config = dict(
    num_hidden_layers=12,
    hidden_size=448,
    n_experts=40,
    experts_per_token=4,
    d_expert=128,
    d_shared_expert=256,
    hidden_act='gelu',
    moe_layers=[0, 1, 2, 3, 4, 5, 6, 7, 8, 9, 10, 11],
    router_score='softmax',
    normalize_top_k=True,
    routed_scale=1.0,
    balance_loss=0.00551,
    balance_bias=False,
    router_z_loss=0.001,
    router_bias=True,
    init_std_router=0.0162,
    lr_router=0.000303,
    num_attention_heads=7,
    num_key_value_heads=7,
    head_dim=64,
    vocab_size=16424,
    norm='layernorm',
    norm_place='pre',
    norm_eps=1e-05,
    positions='rope',
    rope_theta=10000.0,
    rope_fraction=1.0,
    qk_norm=False,
    attn_scale=0.125,
    tie_word_embeddings=True,
    parallel_block=False,
    init='uniform',
    init_std_qkv=0.0297,
    init_std_o=0.0369,
    init_std_up=0.0425,
    init_std_down=0.0425,
    optimizer='soap_variant',
    learning_rate=0.00473,
    weight_decay=0.0,
    lr_head=0.00579,
    max_grad_norm=0.5,
    warmup_steps=200,
    schedule='wsd',
    decay_fraction=1.0,
    decay_shape='linear',
    final_lr_fraction=0.0,
    batch_tokens=65536,
    max_seq_len=1024,
    doc_mask=True,
    train_tokens=435600000,
    max_steps=6647,
    dataset='wikipedia_en',
)
Below are experts of layer 9 (counted from 0) of a mixture-of-experts language model. Rows are named router (the router's row for the expert) and show model dimensions 256-319. Each number is 500 + 25 x the weight over its row's rms, rounded and kept within 0 to 999. Numbers have three digits each.
After each expert's rows: "gets" lists some tokens that make up at least twice as much of what it gets as of all text. This comes from a sample of Wikipedia text that the model never trained on. Tokens count by the router's weight.

# expert 1
router:487522551488508504489547459503468493482552477509503503495504525498454523515489480501468539499488502491500517514527501483514463541496540471515519518520467508462531526536535504532463527484530473
gets: " |", "|", ")", " ", " team", " Team"

# expert 6
router:480513480502482503475525482532520518510501516511468517489532559489517530521494490489508474514497458479464543534459483515500503525467507499528493496473497460488530511500521529535511523474453482
gets: " H", " M", " R", " S", " h", " F"

# expert 8
router:538510526519472494484535479517491485496497514516496539495488474468483528509542517470507467562529472516494515536541494499482529502459506474524499517507504492478519510525490497459471501476492498
gets: " was", " is", " were", " are", " be", "s"

# expert 16
router:453527488505490520502534448521435460534512510527485496458492519479504535454528523510490471498523457517486489529530488444460470540472509490508538489457554435480488518512511514508467527473497467
gets: " ", " N", "\"", " 0", "\\", " Z"

# expert 13
router:473543540526477529471494475482479512512483531502459479495534500521532522460489510525462491518491492523431496527481509522498498518500499480508498547509511458520495508500528507536468529476466496
gets: " the", "-", " ", " The", "The", "а"

# expert 3
router:501527519484455536481493523496462482505538488506509526497499487471476531479517525515499463522515486517481515536547457492524468503452521483560497534497481486523523535498504536505524504492508479
gets: " of", " in", " at", " and", " for", " from"

# expert 10
router:442529488522478526476518471532473474499521543498481504481524487458471551504514494492474483505505488508465497495478482517491485551481518497518478539532502482487519481504507499515472530492478502
gets: "\n", " |", "==", "===", " =", " =="

# expert 11
router:485506523502488508482488476515488496547515498504497492501505501484483530466507505498484541551497476517482496562493501493512479534476508526539459521481482483481509520496484560490473496469504476
gets: " and", ".", ",", " in", "s,", "s."

# expert 9
router:509518525479448501497506479522475503491484537498476455470496470480511535476467542498467528549554459533513497536500505483500477500528489515507480521470543441475493515501489496474510515467484472
gets: " K", " G", "ch", "g", " Ch", " D"

# expert 29
router:452513540499499508493540532514503456486544478522504477473486523534483546473486495506468528520540465528497497510505501509481483509493591503485458543493511472444526547482554550563466541468487489
gets: " ", " T", " 0", " 1", " 2", " D"

# expert 12
router:479514476520495536489514453504475518519522513517500446475495515459513513494503490472492491532499507509470509519493520461448471527471546518527475534522483513465508528537493566521442475526507491
gets: " to", "\n", " would", " can", " not", " may"

# expert 17
router:508511515518465532484514498486466492499516527458494495484519511487503534527492496477482508506561494486476539531468515468449553565495551500525447528493513479466500541507521515491479499520511466
gets: "-", " ", "o", "a", "f", "u"

# expert 22
router:447503499512487509481502482568464458524517478521503537469555496458445523477530535513494458532529490505487507558511485501449497531475539481533465487482526441497502534520519534508493519465483475
gets: " a", " the", "|", "-", " The", " in"

# expert 2
router:476509486531493539486523479538441486509508541537488532491485512507464520490492539503465521519541485522450508543531485490488513507448481482537444513508522432516499503533477517504478500436471459
gets: " the", " his", " The", "'s", " their", " her"

# expert 26
router:482502532519508525475531536502495505508503489493482516471505503497485509514477506476472465549541511512507527528504532501495481510464520503528476505500521487488507513471492537490486534488517457
gets: " a", " had", " was", " first", " two", " an"

# expert 36
router:456524511535467517498535492476506493504521512517486548460494518499518509506534488499494498530538490520472504526520508500479498503509535457514481526509471535487523540505463494506461485476479527
gets: " P", " C", " V", " B", "c", "P"

# expert 0
router:450502513511505506481497486503514528553496480508443497494504472494475528477503511520451495517551441507476495523491490496510499488482488497511514489455494453465474496478509521533472531484494492
gets: " of", " that", " for", " on", " by", " with"

# expert 24
router:505540543499512477491547484549465504496565493510495478499524477475453528513548483506447501528512461528515482500520482467477495499505544462534498489519493454487486529498519504518462506471458498
gets: " |", "-", " by", "=", " by:", ":"

# expert 38
router:497507530542458477463510527517464480525527488492523477503512523523495501511525497508480527519494487473470537514509500448528501543462536493513464508488526485520458490526503537511462468449473444
gets: ".", "s.", "/", " John", "–", ")."

# expert 30
router:477543527533491484436544460535477537515503492510470534487532515503499516475522505530478514493553495513437494507541498512468491527503513436520479485503473489486519525506479517464485498467498473
gets: "|", " |", "-", "\"", ";", " 6"

# expert 4
router:480499551509474562477534522519455504489568511508499513511560508483479522431505480466452492544513479458475523506510506514487517539457540498493475538483515491494475546450520509532451492483484496
gets: " |", ";", ":", " 0;", "|", " —;"

# expert 15
router:503509524523435533475486472491471483528491481493466519490532483487525524519502542515490485509521487530481496507473510524493499531447505469528483515477498472517507480543489524539468515479477482
gets: " in", " |", "|", " In", "In", " May"